Experts of a small language model.
Experts: 96 SwiGLU neurons an expert, 4 picks a token.
Training: a variant of Adam for the experts, 915M tokens.
Below are experts of layer 5 (counted from 0) of a mixture-of-experts language model. Rows are named router (the router's row for the expert), gate (a neuron's input weights, with its number), up (a neuron's input weights, with its number), down (a neuron's output weights, with its number) and show model dimensions 0-255. Each number is 128 + 32 x the weight over its row's rms, rounded and kept within 0 to 255. Numbers have three digits each.
After each expert's rows: a language model's description of what the expert responds to. This comes from a sample of Wikipedia text that the model never trained on.

# expert 0
router:177135119149122132112142059121092109097139094143133187090100182138161145107087061120130123141120132096119128112134114132139128118113099137141118116105130128106143120060112124112141178112086183093101141136058177090129060191106126138095129162141161143122109114104089149090132147141086142149157100080122105118169110136107108091168148137168181115123129085162109148175089120070184137138127134151127116208132142137182156123121123148146099113098107151060141119178143090132077115106060125165194152148173110060112176098071159146125127084082122206102147149085131075189167099134127217129200117140132153149165204126118125107122147227135128137142151190175145128165118123150095143092100175144135110150134122140137129151203117166209096097106134108157125071139152188144113149166086136
gate0:139157158192206144187119145084131125148117108142138136167150129094163106149100095124084114167127065105137127172127109128167080158141108070133105126116198127154073170195101110110146151044097129128178123138150150162141191148136081094154108137156135130154119076133109122124107141129151095183129157126135107119089175116114144135113072174107102079133151113166110137125082142144125110115132174115097143114134161052138077146198084158129113152067061119108151099117143149159135146117126095112118180103086156149079138173144088150096188124160120125103138136141130149100103098127145100107123113158189127159108144182160184150127103095192123128144096118193148167104135120165175168134077151170097127109097117125140064151111121075205132119131091098160142175105218148085206145131038130
up0:103126117144132126139090143128125146110135049095128170197112173126157130159131132134084141093170122110139098116184079149085140096164177089103137123163169105088171156184104078129102142176112136131046192090117115106108090139132152125068145098179099114116151104160086112142202093037137141129150122127112140096089150110149034100179128142125155147115122149135094128117120139095171068077093172102126123143172088131069168096131128127161132128156117136131182156125118088128130138065109087131140152131112147139122098165109166109121194159061115112181212103171116142195120101126086161137139110079168132131080164077149141172051141162111089124174151164107094130179143118124128102041124154134180154170161149069108100126163142144109113111123126095138120143122103108182113137113139068
down0:107146137131141154123146152066101128128075104088141141097090177141106123143114194148154129156068099128142123095182146092102101079158131125092145096156185109094102118118102082143081146221127139097118150173131129146141190133112091183183111142182091077134093160145108152136135200059168068122115150125131131129058103097146046170086174119142115108098127121098063161090037148147103095151185157126155118190104132148190120142107067077116188169089141153126108113148157138085166137125135144202163136039121133122134093131100159149122175166106106077119094101085179121141146118092159139144155141099144135140125080063144120095123143110120096124099102154155141167121088080172095099143121166146119147135105137108081110143115078121168133144155153090142171177133186139129134145158105137
Description: Closing parentheses, brackets and braces ending asides like dates or glosses, plus short capitalized name pieces such as Co, Su, Do.

# expert 41
router:122129095127147109089160120143051099172184066168092144114113133107119120153051104163147132158145105096132078124115142145115099114119109123082131080125140087121134133076082141079150103128132198193082138123109163046117104157097146141109086184086100173134111118096101139152171171111088180161129126113118093145181106143134109115128074170166199065078117089161151150108134143127147113154088145051195140154153143085134127141126112151129112090127157135108174077167187077141118133118105124181170184138142083039163150139101137128136132130084114159076135189135174108156108125138129171136160110196129147109121143138090131098156101141170131122107193161150161117196119133154124209103092148171089121193106133125099126117152110157173141142117121157181088126148149128147064181123159101
gate1:129199105126131205128107124080095126091134183096099174085114182152158091101190118147154177115093181161082155140102174091156124141104162123140158135149150149106121107142143163153065102110125159096148152088083122125137134189108093191127161088172158132105149113148088154136154095057124120152127112090142135146101089059193149139113141104101136150079108109090137163127150174163125159071158164154081095134133162116120120135184171158137169145200163178117162128171075136150099083119117123136110162132181167126127185099169207152143115104144099125136095179042164095122153057100109122143179163124141128113132151093125108099104136200158149184065101139156107129138103118186104091097113164104176082078147105121140112120077125133140134133158163122128178165155074141131150134169167156
up1:153093123148166077178102130151150155149164057158051087123135106124105136132093108103092115134109077113166107144111132114098193119154127149137104110126127165139177120138173072123116158101155108094155091169164125174157164090167169120078132198145119170121099132107123091090125122136072115141088167152130119147150154126144139138137150185181182109150193126123090155146141102126110106177144125085120200078161064130095136117054107145094075176111101150144122148107143110135130121094058181092124046165086125147133127124109077174120127128166144109173161144156136142110099154147150130133092131117141162133153099148146134129167174110128111120151118107111182119073199110061096124194149106167046136141171153130137165102099143153117085123154135123118143073032147066082128092043135096
down1:153119108087190140163154083128058115140112085133075110106099154132140116050144119119118168133159141169092130080118135165067135098114130093097177127073094108068146129094115139196047141105059139086173128114133109168147154115178104102104102185105118132116145122187088081117067159145094104147156117136085147058111203134124079161181158121107162136131144107135064156106182171107138105103131147107107133134185061155124157116189120168201170204077092131117108109107097123123126113148176197064125194079141149122123127109140147097075084105107091170135103149126123154104156073109112104132123110187137134178104148102143132109139110103143067142157131094143137113078092131106117139161120151141144106097105146116197107115141171155122141117079086152092146123104108102184153153113126160
Description: Pipe characters separating table cells, especially right after the first column, plus semicolons dividing items in lists of results.

# expert 18
router:191186086166123085125134082084071165116136114164059172142115112123115121088109115114105121073137119131119139100128129162098125086071106088114146105115100088157131122086081089086115112133130203105121129138079165116147090186168166141135121111104124146131088115106081187144120150122103165154119098072148106151105119120110103097127071120154178142161148143141101135183124113093192095153106119098148078165126128145189070139141107141145149085115109167080194096164154124125138118100118124152174187123144093038168185122122153139096125142106150116104122102115155147169065129149140163131183143163156092096089153128166125109129102188121110146083175144228147061156118080106093169090125206139137113197121126079121097076183097138193143154122105099157138120140150111111082062113109123
gate0:165106145148163106128139097104110108121126068172162171088112124144084146171085111139145123089136106122133110155191163141153091122146143112111164102095172150089100150066134089103170143161183139108078148071127145158151192164153097172170139098074135152142103101188119181123061128140131161106123128066161135157108130128099158113175149120111128119118147134143093173126127136117173194176158128107141103070148104180126122218146152161142140082156123150091189146137116170166103126193166084121150154129081112093140135107125140131124182184105162133117099112110156163142089136139176121140141117163156083090103115088183138095185110177162078108103075143141181068156064032136142160106145176163118164136161172120140089145156165130157154189146143123101150173130167131047070103123136122
up0:156094160118133116191167119176148081135090116117128057163100127118128187090122137129139129155119121096079160117085132138152116139105100197147125157162167140124126132145136134114104131125054126132202117115116187124148115131132103078094124105141123146137160090067106113136135120109100098114120148162179180157109157098186116143150175149131136154106157140202160150184078179181169109090068154180130134090112166105102141148121152163094093117075116082134139149098114119084145101109115153185188109148093124120106142134135115075156003127156115164190078128145190144107132092129127140090191115084109154135144122122067162158107114110084115139154131156136086101083158186143203114150087142183118158076154175105098141105172049102081161153093153141132136148169069143116169099123098150
down0:147185198068141135166193114157113120113166108099158181143105092106106134183173152095127170130108129153139093135155168163124140130100118125121104130082080155156073146132142134104109112164205119152091118123102088163164148161162136090159120126158090174126084116121131155123164182097076133152129199155118132108132095149146116120140179146120102165143156103152077110178153154070131148100106163231139173176131109130136151100106096144124136139184128070131159119139138119108149104071138148157167139147152057139106144182165078117156120078153102150150055130198102142098127161147148094134146171091140143101184117103098159164124090215171168131143134135139149118064148147141127126137128149116151168137093116082112092161150138179120210124174108081146083145139173162125164062131058072
Description: Opening pieces of longer words split by the tokenizer, often after a hyphen or quote, such as fa, dis, su, and -ma- in anomalous.

# expert 13
router:202168129190124118124164078131065097100174089182090137097111108101170133127098051148093171130121099082143109111127067163061133123075089138094135134118144109151176179129110099065152131155103221142131106124105135112124104116152166187096116167162155144161103144109166125155137166123119084156142122133150130140134075138173108062138110141149146062119161085136071169122149170130174041151154133069159117159144139117180063113101132134147116138087120097092175115182172117110113105133105122161200123067099122104095155119151195109128149161110129159107160102098118103200128134119136181094171112191138117109145141130139136126150157174144070149081151127118185137118113148142093226072115158161115112138086123083142110118142095130172139121116109137127161136102159124152160071122099086
gate1:109118074095121062129174129128164143090089141153133192131142094103117107104162195097173114138146086080119109126158155111149093097145128089120087213153164106143044120115117118099115131124167149109167123074080114150162117160111128104165133122107066144162167109157109104160110153089125165118075155095126101045118175112125186138137107104044157108086166168142098116105099153055098092130122163135152166143118152149110150136085158146190193159111109193102130126124144162056123126144112124156073068137077177132092144144086154123098121164161154077131112140180158079143135088143148092142150168128118179158100104071110128066172161068086135135127117136157144083141154085130098073116120161104136118130081141091194155122131086119167138173142128128122114158098090132144124187169072131
up1:149144118103153147090158084130169197097115095152117119115129122110138151124146181122137150152102141093183110117125060126162108126112097117079077128207119106147109124100138135174169102145129113044129085177105150118104102131125077152180115085123121109104084082134168084130121142129163058139145181110159103126167176116167146150090133168113109099124164137166104118118113097123161155167135159093156130204121108132151128110116090120135112077056148134115127102149122149136173110082154078244119137157127150091129103170112154194148117143064148219126096148091145102174168163115190145108085110046166119144070136184117102099081115100168109153128154184162129092151174100092157172160171075126102194107198131099118137111150134129124149130117136141146078163100097156121158125147116172
down1:033083150178193081108167119092110206107068098101108155128146165084146100105132170168183104116185117169108064196136097138123117133090126116158107146151143141092119068158173158129112129113157167123132076083181147166121110139165159098199088160106176120193138157071156118117148129162071150090094150075153120114165129157114116164141094153157168131125115128112064114130031111150123173118125147151174121092139143079115135157114142111146167113178092144137134159091149086130161194139149153074086173138135117094151122098130088106109107141121163113128119143170135124095128128125110137092099099131111151108141137146100171076132120150074102118122136094106176085139202173085078133110104180107166137118154130130161176102153074146143107168127116159132135154164145112167188169067174166
Description: The prepositions in, on, out, off, and verb stems split mid-word before endings, such as rec-ount, trans-mit, made.

# expert 11
router:160139098162149144114176082153051120141178085135083149121131136108128145112092090143112133125125113128155117094143102163074095108072087111143196141102122083069143096109080066080111119108147189065120188132081127096156117144106159132126082182137152145151071068088123086155131186115097146134071138109146113091137107152128098146132083144149158104126091060177056191096148137109138095166125129088165149171135145073199102124141089101197150123091123120075179074163159092093118126133113133143176153074081131070164149095118129101119099147147155150106124159170115151197112145104153155131180148155139159122187165098147111109148126152135104159122123123107155104121116114160078200093109156115105087150084139158171098131165096156182112151128112124174144119127158108172142125103047082
gate1:090113111159154140166133153093138125109147072160125188131129110174108131083153094157148084122120108155196131118124121095179043090155145159160109091101142118154187116101141156138111112104084164139104154103140146117097132118131138137176111145117126166095123166125154127120094072107147129093152154184147151099171082095156149096124123114161112107146152172108141113116196137142158148047084165166114075103090156134118118115127068143097120117128170086116122100127128120158135168150120125122115097151175118198066131128115154102142156149106147103164078135132162182145193047163131117203122107128184134097069177202148174155089163165126106162129108195113149077133121096152101146114158236147136099141149122108095146098085022127113111146101125150177127166134110080147202090131074109
up1:128128158149108111099128121104169148099163119106138238126129115154111129098134177166128101118078109168142093080124087106174072116151140146103107133103162098122160110099139123185095107088143077123119089123181151077148016118135143066221195176117087173135183097107148139141120153152129124097082120137156122109134100143127161106102122082188138142141165165140165103142128150142147142112118132121112092188142133156129151113141162128101126125101153139078120139153124054117145116123107074133136095168142099112096124106082104144103131188076176145187094105153176141087103104196126047130124150126132130162083171164152107104129178157133079132138137139121150107127137150069126143176123121134147116160129161100094185080168045160088104140088107069156147166130160092159173127051090072
down1:058153074076158104105139138080102160125151106177172106111148125100140121155081128216116076101093137205105125163120089128129099113155182142091127183168119163142137126082079126120113078134172143107124129167074129161122169098103123102078142127156116123137149139106139123058144118169169092099112158111173146169091110140113142135134110138163115106116138152147138099125153169186134140138118174132103129098077102089090123198163134078086155098145140134145165190117112129065129163136165129172104139135151169141121073122127109131138124115119106123141086116152173183113190123144109129107130135067136102164149192103115167107166109204128083120171048177153107110188170157073217104124142082155111067176101127124090121124132210127152125120078143101194142196144165096139109174132130116
Description: Past-tense action verbs and the prepositions or particles after them in biographical and event narratives, such as took up, defeated, joined, during.

# expert 36
router:148146137171141105099173082150075135105192090136093155158139154126167110138074119104157164123178102139116117102126108146075060101109100068127148132107143046129119120088128116089141113093149187174099157066072217172153127135140191103156096174107112162096097129095131116094132170120059113155123155080120107099133120148143090103133104177136159087119160096150111188107145136086192101151145160065129118134148193177181123138161108125132103101105096146067181074155238123119114101176078165135174187166122091139151143106134167138154130138093132137083086140091142109128140160130130133114118091141173120121116202119098156098116142103121126125094122148116166069158150141158095125090120178176112137167127094056139167166123085142149157112106145059156135127118162122162142130110120075
gate1:099076129103165141138088095140176117082142141124091100103163086156156122093137093082064153204088128125215143127146144161077093114115194136171138114121154077104157185101118113093106117065094166103110159115135084138090113120130173064144093190088155148115112142128203076120160111161107105108100113150146123092160102133116119157112123120142112098098153104110081158141116180103121097052117112123084164108111125078116158114149037106110184091069085144183129083130119092215118103134141130133166165167128090148099130134083115100095136193169150138124120122153130144144091113159163091121109171108148116107113119100125129085099064123127111137096163138123111063081132082141084131152205143119114169128079132109158103093104154096128119155180117090095172156089136177154166181101154079
up1:126096092115207158163138068132093102095123108144113174135165086170161155157118114134054150134114118149198149110138134076132109049119136090187145141099126106102177189128144112062123075118147148146133148104150097142116162117143183087137112147139050129159111134127162094113117117143115127147150109145082131131210139173168122135083114111117170113121139102118073142128168129161120108108166117130124210155054195121110134155120084078164176081055125150165121060122141154127120111163158088152131090121120108158123128126090146131103084109124153093098098082208177108168113128143145122166114130091155147115107123129127111182103090158169085160138098138103140090107145129100109139125127178145136161134092134101174053144106084080138137191210145108130174089123201133167165167141148057
down1:052110132117211039177126183072086126143080081117134124109243110115121157129121116159112144098101166119144097103076158157141150148108119111089146119135152085174110132178107115133139127100154200158135159088120127152139121129189133132176121115157097097129125172165072123130067131087128228111171131143128129121129152163115161107147088110162143091134125115117137129092123115137130134129097129156131108156110084135144153134167159168099135107186111108119086173132204165090178164160110116114081101126182119132130106085194183121183126112129189141175059163141148062158139084119126096147076095157091090155174095178147144141093126107084098163177125122124113185116135115110175135072135077111133183145108137121117125152142180136115094083135087183157084093132122154110145139165100106
Description: Articles and possessive determiners opening a noun phrase, such as the, a, his, their, its, plus adjectives that follow them.

# expert 12
router:120150113161146111109145102101047113125165059154075173079114103119152118147097129182127137132141105097111104102119121109080104122112134133127103094131145091115143146123100117062142161123110195202108118139085148052124108167106174111141092162103127140144083132094080139161174160086095177160139124077174102137186124132137108087105077139186170112100129099151145153119123163148177103154102112093172137150123128124132139166152072183143122048114158095107169132154226095138123098139118132142187176118106088040146152112095123124111163137070137163112145189112196150154084103093076162164182103160157127104121145114120137159133110167138118137112178149181152115199091161126105185089089170154103133179171145123131129157128111137181136150103130140171103109107149116173050169112141071
gate1:122114162155161168147183125068147127190131108150125110097111138163115163129057140079098135211185041108121154151122159177160076128132104174111130145084141136117141104139090141098126190123136126126084155151166103172141144123103125152209056146099178197128084096156090153105133147056129112074129135173146118118136172093152139142137204189170131118143162131118093149125178140116185131129081121106149122097104161122131172171188100175110132130162090139130160109128130111141149127157158120089116085128116140129122156107155070142104210124113113131205101072134108132117106102103089123110130094128190138061166095170170194169135163163129077120127118115122097098127145143116084220136145185188160123125123129099171130127120129099125087141123130132185130078098133183155139148098089114
up1:167111143140064153127114139149070121158098100111174099138111189106094108081109122136092115181128112121156138090106136055211188160140122121100080141097171146159066166114044112107151133130129122125163108198088135097173113109094147116099127073109161133103059149092137062125108085113155127115097122120159105158136136091039120086113163227123100185162121149159104119141097138136141186121148131124117119131059181114090156149155103138116113066148112156071129146161146174135097072147089064128104160169145132070074071105165131086105140161107136079139130155150197112125206114112090103080123145098125119125170140122104123139144144128158137161140075155156115064160087094104158124121103098163151167154148155135190111124147172120085146150071137110154124128161143095098128126113127114
down1:138182112088061135157119115142074106131121128129116162146109131140124134148118122157161107073073118128125134158221104062156115151167171121158155086125083111150111159059115131153116094094116149136102119122189126099191081076093128105088171164153120126121157190112173163130193127084105155103151130104153123139147097087116176123120094102080089101105112180094131150113098141218135150138093064152089117169108182168134156140062120070082177162128164132152097077104190088101174130130111142119126124104148107124205109117138155148174140144068115149116128120097096150132145177141131111144150148173100060153095101152192129073068100182145133119135150133111179160105195141109123132179130149135132126071152141158126173100103171102112102142071114133149104103094165137133082150070190110
Description: Pipe characters and blank cells in wiki tables of sports statistics, election results and award lists, such as | 7 | 6.

# expert 60
router:215176142142088165143168060086090128175159131178077138124126135117146108099088097134111192154122137100133089064144048147094156117079126180123170105111137080128127097114081116095104133143130165151077128169099113085166104140118154147156083178124102097106154111126096122112103138117120105181132157113159128148131107154170113112137097166169164104142144087191121175122104129166178098185105116037153122176105117126192163077120079173102059101110144147078200117159169063114086147136097136111135146071078085128129189139128136108141135160094108173093134184107155094123133149151113159107118105174148101126143168188098132167170130144158118107076140173143150126146132090122082116145144153172056123175090134075153174144128103111146150118078160135158130144117141163129136051146124099
gate0:160064129100088177148063119145104147163148132182048144185087111153100183125191054079136181153102121116115142128130102193145126144108130065153126107144164122116141135181148135100152154124151099127061094156141160130088130090133112185145128147170085119105116118146062139097145137182148126125168168081125100178119095078132100135146109152130102148155148108111118114114150111115132120173159086115133124064116055098151119140174135122121186079097110103073110114095113132100125159067180128117143153147190121122151099120103148093169105124094105156099206156177149214090091096117113123149148141123106132154116111141129104223109148130142090074103100106119126122102097122101157122107057133112111098157097142114081060105135093164108183069091136108073161176174099184129100155132158092
up0:162133111115086158121107100159087129186109103098107089099119224141135166134121144100092160103104190166092187152176109129178126176118124151102045188125103158107097106100066098152151069199084101075117144124144136116104096171126117154129143152069110127097104149152151111116172133160075156174170151139094078121149089130141113146175129224118169123162100113099143117156131142114142170153135093135195176130134182036124106111103126189125156081075132155124144158115111130152126137085142115111127142153137152122128131165101174182177129081167127117142158086155148125154132153139144095114148162071127108114104142142114130140087165127108127136082109149167148217183096130110144115178092118133068179112201151140151122110186088191122169131118121156112204132176151142151141105131107137
down0:152073082106091101168163175135100093137153087149114087118165104161105122101153121098151164135151158130107133075119105068182128095093183080078143178125154139132125108163114131107146117081089105112141172148172064151122139131065192119155118179135093160097123088115097126121138100129162187118130118067123169088164199065100130153136072118156097113151132111147081151185146054149117089220138149123104138100116085119130141206092144166117112152122155125119111084111105106143138158118209128120128148133115096146153136160097169165132134157132127151135175150138153154096122120169093072122096188095111140138164099151168070147093123144162123118171212103189143174138188098150122114101176135163060131136148146046159153124154073121162152147095129131094143161095111119059123088114138146
Description: Middle consonant-cluster pieces of Latinate words before suffixes like -ion or -ity, such as pers-ec-ution, con-cer-n, facil-it-ies.

# expert 31
router:179120096141093107125162041113111160125179107165121118104114146067216141143078087174103173151087117139094129117113144102136146094095142164098167120134180132137119111111098122100142141115142150125097152098090158052149062158107149119147113196095171108103131056117047106099081145081072152144093123126119096155174137151100127069148141184093177083159178076136100164149142158094134103159088141031190144176142155112167118117107104132135108095138106157100151085133182094104108155151151206108168167118124122112118130106111181116125197141120136144128131193117147097095144111107114118127138100122120122118148169165106167173141150164133128138095124116176132122175067073199062146132117150115103111183102130162165158129174131141167168150084141074171122077109142125125115115158096134
gate0:144168119159084105155081166121116133118144154112181151101131112152107149100137130067118125124139162094123087117111124105118105126093196138141125104094082106124101137155137071107145116123128112125166131123147169165167119085159143191102159082118102136204130073093156132148122155115123128179084151082147151164138151070131163112123040084123119118082095133114142104127100138155086111051120112148158159151065060178119174150170147096171108160139055081096058103117135193153126156125096181191131123131067098130173145148057154134116070123159089092145079174169165126095113195125101142136144123140189070107143174095137181102202174146092171136059066109131083167142090138140126134099094161107161124103124111139091099138145112140131134179114171122150127138174106113134140122070091152
up0:143158128171096126099095180102133117119133090082086123085091161155129164121148163073103141143165079104146125173102139154107140146127151102068098106114126092131148107154173175152142113146135132106183106122143072091113101181135122171160072115103151197157051155104139101120086137134085191160154125094125091162116127063091173112128093153132077117177092066171124148109140159143160151145093122162177165095149134107127146139075127103141115112141126136107145084101168174171152168092121116102134155161099108149197138162162133135102121148150098111129176158133117190122119097111144069139160156129117142105175153082180107126106040115187079086126086111229152135098142144098143100093140133134120103127186159137152205154130117087116125120161136162174125187079121101098141012172117121
down0:165111093084146132185090087138169120167163099104147146150119109175038169169119174143092163122152124147132099086167100140136109135104064143144098105117091141066171103088146097142091107186122103108110119092145121092130109092132110098140131043111139147086112107144128105148110082123115188184171062108123135149134126090102134064095094167115161117145108145159091083079108126160095117136098152185181062154079082132112108108092091123137107109157127217176101116142106102213089103175125082130102139101095156147217131147111115114141111142124120088108159159094173167104129162125118167131070107096092125095157093156109105114128107174155143134107142150207158118181115088149101119145127143109085138119155175137178145160140177183167118111134170150154143164135070099127120096182057113
Description: Word-final pieces of foreign personal names and taxon names, such as -ić, -nik, -idae, Konstanti-no-s, in Genus/Species lists.

# expert 33
router:244149104168111100083156080071098085136160072151085161146137137115132159093100083101127124132131081087161071093097138101097122087138116114152116132080144062121109098062080119126097121054128155102085137108067177096150141161054150129091138116137157166167080110111088146075102156134097165143122102114129138088116078115099075105140098136130138124137142080142094175119166160119154080168096132111145113158137122137131142177133136161133138087123118138066151106159072117142073076134092117161164117097125112097126173135069142134110174091114148133102168181115165123177114094134140184127189104147158162082163168136114147104138082143157089154097148158182128118161106107162077162049059177155087154154123126112156108127145111184197148136115100148164134115137130099170089089126127075
gate0:181090108116141126145111096179098170141134102193139095089181111098161151080130142087130108135217189157185173146168150092124095090115111131158127131112134121081123122144142098071137127153180158137159162112117216139129115140149073140160110139137056149153137152122161155108143125133140110169140096103131096150171076117172147094106105125142127141119093093180119091092131079157117085084113102219134124065133102115170132176151114161130155109089088036139072159106133116113136152143107140120136121105140104120183061083159142158207161133135073157176124142060178134177074111080134119120113085161087092150192195146101131127118114152149094107104154114158104153153133160136089077082137129136138131134045146145122128045083101117116106171154098116094141125163143114133103111081128131
up0:106179106163149161099134108157153070089067143052077130155046145111134105142078095174142115155084206143111125136087157150113122189121114150092120086124120105049118118136154140158160081176099126122119129148089137075117106114112115130135114117088132145067117135146071132157131167115193104064121135148142124146060131111073162141081116154131125146123173116075191120121099090086123071146193184068158130153179160112114154149127113111146165124112117130105104149128151177175135149122162127097140160161148134121061174145124139102104051109134128122117151145081121075100185101147065172108117185144201106129084099070113055131110130134130115143141091149135124131127119152144150130150183123072134093132168082114140128199178095127130124084207135120086118105120153115106166172161108148
down0:070128152156162114095130117145139113169172151127163155117167203151169055085148161179132137096087117148171065086098160114151137149086102091142159142081155119122180121116117133173084126121132149179169158120128169157169126109095144173104103140137123093140147143107161076114101138155164139117126150106169099123143152092112143175114116125134149092082078091104159124147110191122106108115097124079076108145128113145155126125163122186162165084145124101182110181120068144166136160120161164174151079061116114123139117059108162168169204129084151086078135060126116072120142120114143168157118091153158174181116126150132183111065105153165150131130114189138135139096094164141157138214156152115112117139119160175051115159180205154103162159161099150169105118158137057115118150100154159
Description: First pieces of capitalized names and titles split into pieces, such as Ra, Ja, Mal, Re(hnquist), B(altimore), Kill(ing Joke).

# expert 51
router:106174098152124116114150116098085095127164096210127154123110177097148140123071071122076123128140113130138112135121098134120112135055092107171165153052145080140124133087093105098136104119136169196076130125067148132105081147115166150159091182134154135145100140110081166109036184107100148178128086095137099111178124168095146105139126179168138129150137086182082162109128161106174089157106152088159122159166139152169154154097088135150156109143120116025194103147245119145161107143085167173151146156123107130112108142114157102130130148107111141092136115088137077085127138114122168141108109156182149125169171171119134120147049164122092143137140119082175113164168118140095109100084165173076097158128111116168126127127067145185153107151168106152083103156149129147094122141106099
gate0:146113106097128086121109125107097126118129085112117105157199095104170158116082117199155126098149094112122172153075095173082149165139105137124153130113127134188100187100149165129111136144158104121137109119110135147104111111163111133110125092177117064109145124090087172130174089139127154141156092203048145178096131151065113098193109149122090138079178095090126152143097180181170090185178143124138097092116143144183160132120133133128129120172105171181144144068112120167135136155135115094137188142111115114131142184126131128094144128044169186103166098145102151165118098127130124149143179120015125070093187105121194136094118088120108146097180122102067160153124115129098133120098134144140191125115067122124157106124146157218079129126138169173118087146131164137088114182120150
up0:112162160116152062131131096128178155141075170090183117163170148146123122120077170162088169176144158126054174130136116129090083119124122107022063090173106151087181167128141119131176158154098127091094163111152119093121202128127158113113103085120135081136163127042121099070173160182094148099095133166157111129110114117159184088085167119130137118131186121114155135154193139119059123153196132135143161125089085194098146160167071055099112128139144113152096113141075145165132162154139178098093144112163153125141131149119109151133139070103096150102116135170174124130104087090144144166144151129120117177166172106141120106058143161147149104120166174105138158146141165099125134115120137098160209140140126131090150115167068106132099140160108140136157078103111118146119088157157184
down0:082108102109169119128115116127068163155156108082132099100127189125157125146101145156186115204144111122188147051159092161137098083167135081141121119115198170107096103146151115111128190130131112134155127111188138167172130106179152071185148115189165102117155185157126105122143107118135059166105136095172124083144105115143128136125102159102126134117132174126116152109151100188090116135187140148122127198148181143181111066200167078133148104220161088135122163145111178098120149077155090113199151165131143153130164167110072083169189148118124132131151128073121102087135117121149106155152177086169099085123127097131186138084095117172140135159104144098166129104100163117145113080153157138114086102140079125120155140090141144113118131081133109126147191090096152185109140116191098
Description: The article the or The after a preposition or comma, as in of the, the third daughter, attended the University.

# expert 4
router:129103172196123092103163038095115104104201136160156086157122170129186140101100137158123135199123126120108083136147127166108120087130123180128146142157121102121131162095113093145120149111183135094075140153122165058152089140140129150140081183098119130125076163117074116085084138149071166194118086061099138125160106136148116110176100170170143105132108059132077134129127132107176123171102156152227099130121090121169099131154124177157139095097124137113148117120224108099135133147102158140172164101130117086145126047077165143145125147153124160139153151083146111154109180108076185108160114165109116101119132128103138126160139120148095148081126125144125116158110124108086154078088115170117065175087125074093149108119102135165204178108141103183126084153177104145074111156131089
gate0:141124081166137125126169078094156126119103133074126155138122133132116046180134149162070097132140166084110138117108114129135118142092155075164112077145136162099130082136150141142111135117134154089097100117108132126107168122152129106153109194132062076139122088143114101128149179154164132137145165141127156113043123079107130113187123166152127147141148144094155112168113182171118149155104125136131155121077138126108120083149104110141147088159142097135125140120119120130142144144105102135114146144111171202111181208091191148156186097176063131059091186100184140073150119141147196107119174132133167113095131124127119108124166131183036088130132105076059195154115109145130156098086110102063068084111055107127179107149122123087087106187133140088183200154088113141114119149170102
up0:104123162117141046130143157082109080144100116120083134117140102096134110081159106147118122127144182137144161138126112118169169096146188079133094068100090173151117199135118170125182148154143147125153164104118117150123148125156160154055113145109112149158082116083115184188211175098127137106132139106107151149131119113145119138141143111105174142091093158134189132180118133190106142074175029142132134136124111153118148161137120132158146163148101164127154131080115140122076133183156109144152154145113148090078175185114186101117108124060144131133129112135118132098075085122022140110174159074130113141121139046119118161174128133066186164145151121119168057182166173182151125138133128099173126123127157132155115152108103102145082186115128130172050094110104132171138163150087160
down0:167134120159160091117137091095128083119059102048108148143088135165110080184147116088107214115174099090168201107116135094144157156139109112138130105124106128172147131160136120109198114122085143106124169122149174187106067154140122112116118158162159121146132092092162141076159097141101062169146153095085141140086114141117091131114103183195142190088091156121138145116137131136174087125133104145112113152176143133105078045147155157140147110145102040121161135095170096129120097123136072142112122159187124165150143121105106157126162152187207130123092160170079102050044126156141145115163099150143123109116133058173141087168156109095106149125135152102134136114116144138193148108053125138151159134112146151069074130075100142118155129112093160104109190154168117148123151133125151
Description: Mostly sentence-ending and abbreviation periods, plus decimal points, colons and semicolons; also family in taxonomy lines, e.g. Eur., Cat., Rubiaceae.

# expert 57
router:179159149178109118120155082097109130155138104172103125158132183125131123088109118140130157165164110100117125089129133166132133116092127117144138143103157127126114114094098127110117135110175182167084133137120154034165086139115200150102131124080128185094122083104093064131085133103122148147148130092152065110134110111132129081141102130217148138122098108125105162092192124122134083188139147098141070159168121111179119124123085152189085128087076097117156084172178122165097128120081143124144189071121115032124140097058164110144136166109118168127193167117198083165147168103107184067195125173159158129173149131109157132101133153153143157122134150159120094139040124162127156076157162145123091144117119082125089108141102150138171133164164084191114136115121089139125071121083088
gate0:133202175088117107154146151049152135113123117149145069099096138161163091127128111152073151161125057129071171125140099178193151144143084143135218081140145129119149096113112136157029089111106153084110111129159105148126107121124138132179138139116138072184116147121112113134102186142139122174098187123094142123143064146062117110165107171104115147085126172052128116165048118119122128136140128146164087145128159120100061069155097147118093105096096178161156123168137160149138131082147192081135146105162164131163127072043093106149077146165136145117118111125141103069108127162109160102143171082131161125154153146203119066133130163111128156121066138129119119136090090109080168145168130138128171140137133148139116185133115106139095118103086115123121112137179189126098102143070135
up0:129090162190153155154115099075113125114088115079145117112102185148079112109138173056115156131121159096129122132104096246222096121169109112083185131110150130135130086112116143141109184137103121147143148075100125106159122135078097105196116121152210153155127164137105123122072106122095141082109143077128154148136086132077186133165145131112098151151098154113125078085122118148179150160096114136155147142155120128128143073127109179148166097148069066151177114088107132151149118084145126120142195095096128058114183063095161139127171179125111155109169164097089125118105132147120110092139112107087134155146105138172171188143140127166110158133097059096144118083104172171060142127152134171180141146177193139115074132097129134100120091115144117134124116123124160125172086124101055
down0:199119130127119140090089140116154120123149155086162135132164138106146058116117175134140142052133078114101157118157093117115155109183110155099152124100149178089110134123113093148186126104187128207161082123084182097167139075085144174110197136113107133160165094068102079123108148171113163088109064076143136139150101080127203125175182112125113163090139128089151104161116143139152153147090124146093125168107083070196096173146154124123141139059081081101108078093158209131098146188175126159151080123101066084133175114118099167133120141076140116131127144133096173157163092157125100176043117140142150163125138165158091092089100082116146137115146170087128076083126106153101128066148111120123138091124102126142150125126135155169172127088179155124145123126131158138135105125107174
Description: Sentence-ending periods, line breaks and table pipes in football season and club career text, plus pieces like og and ip.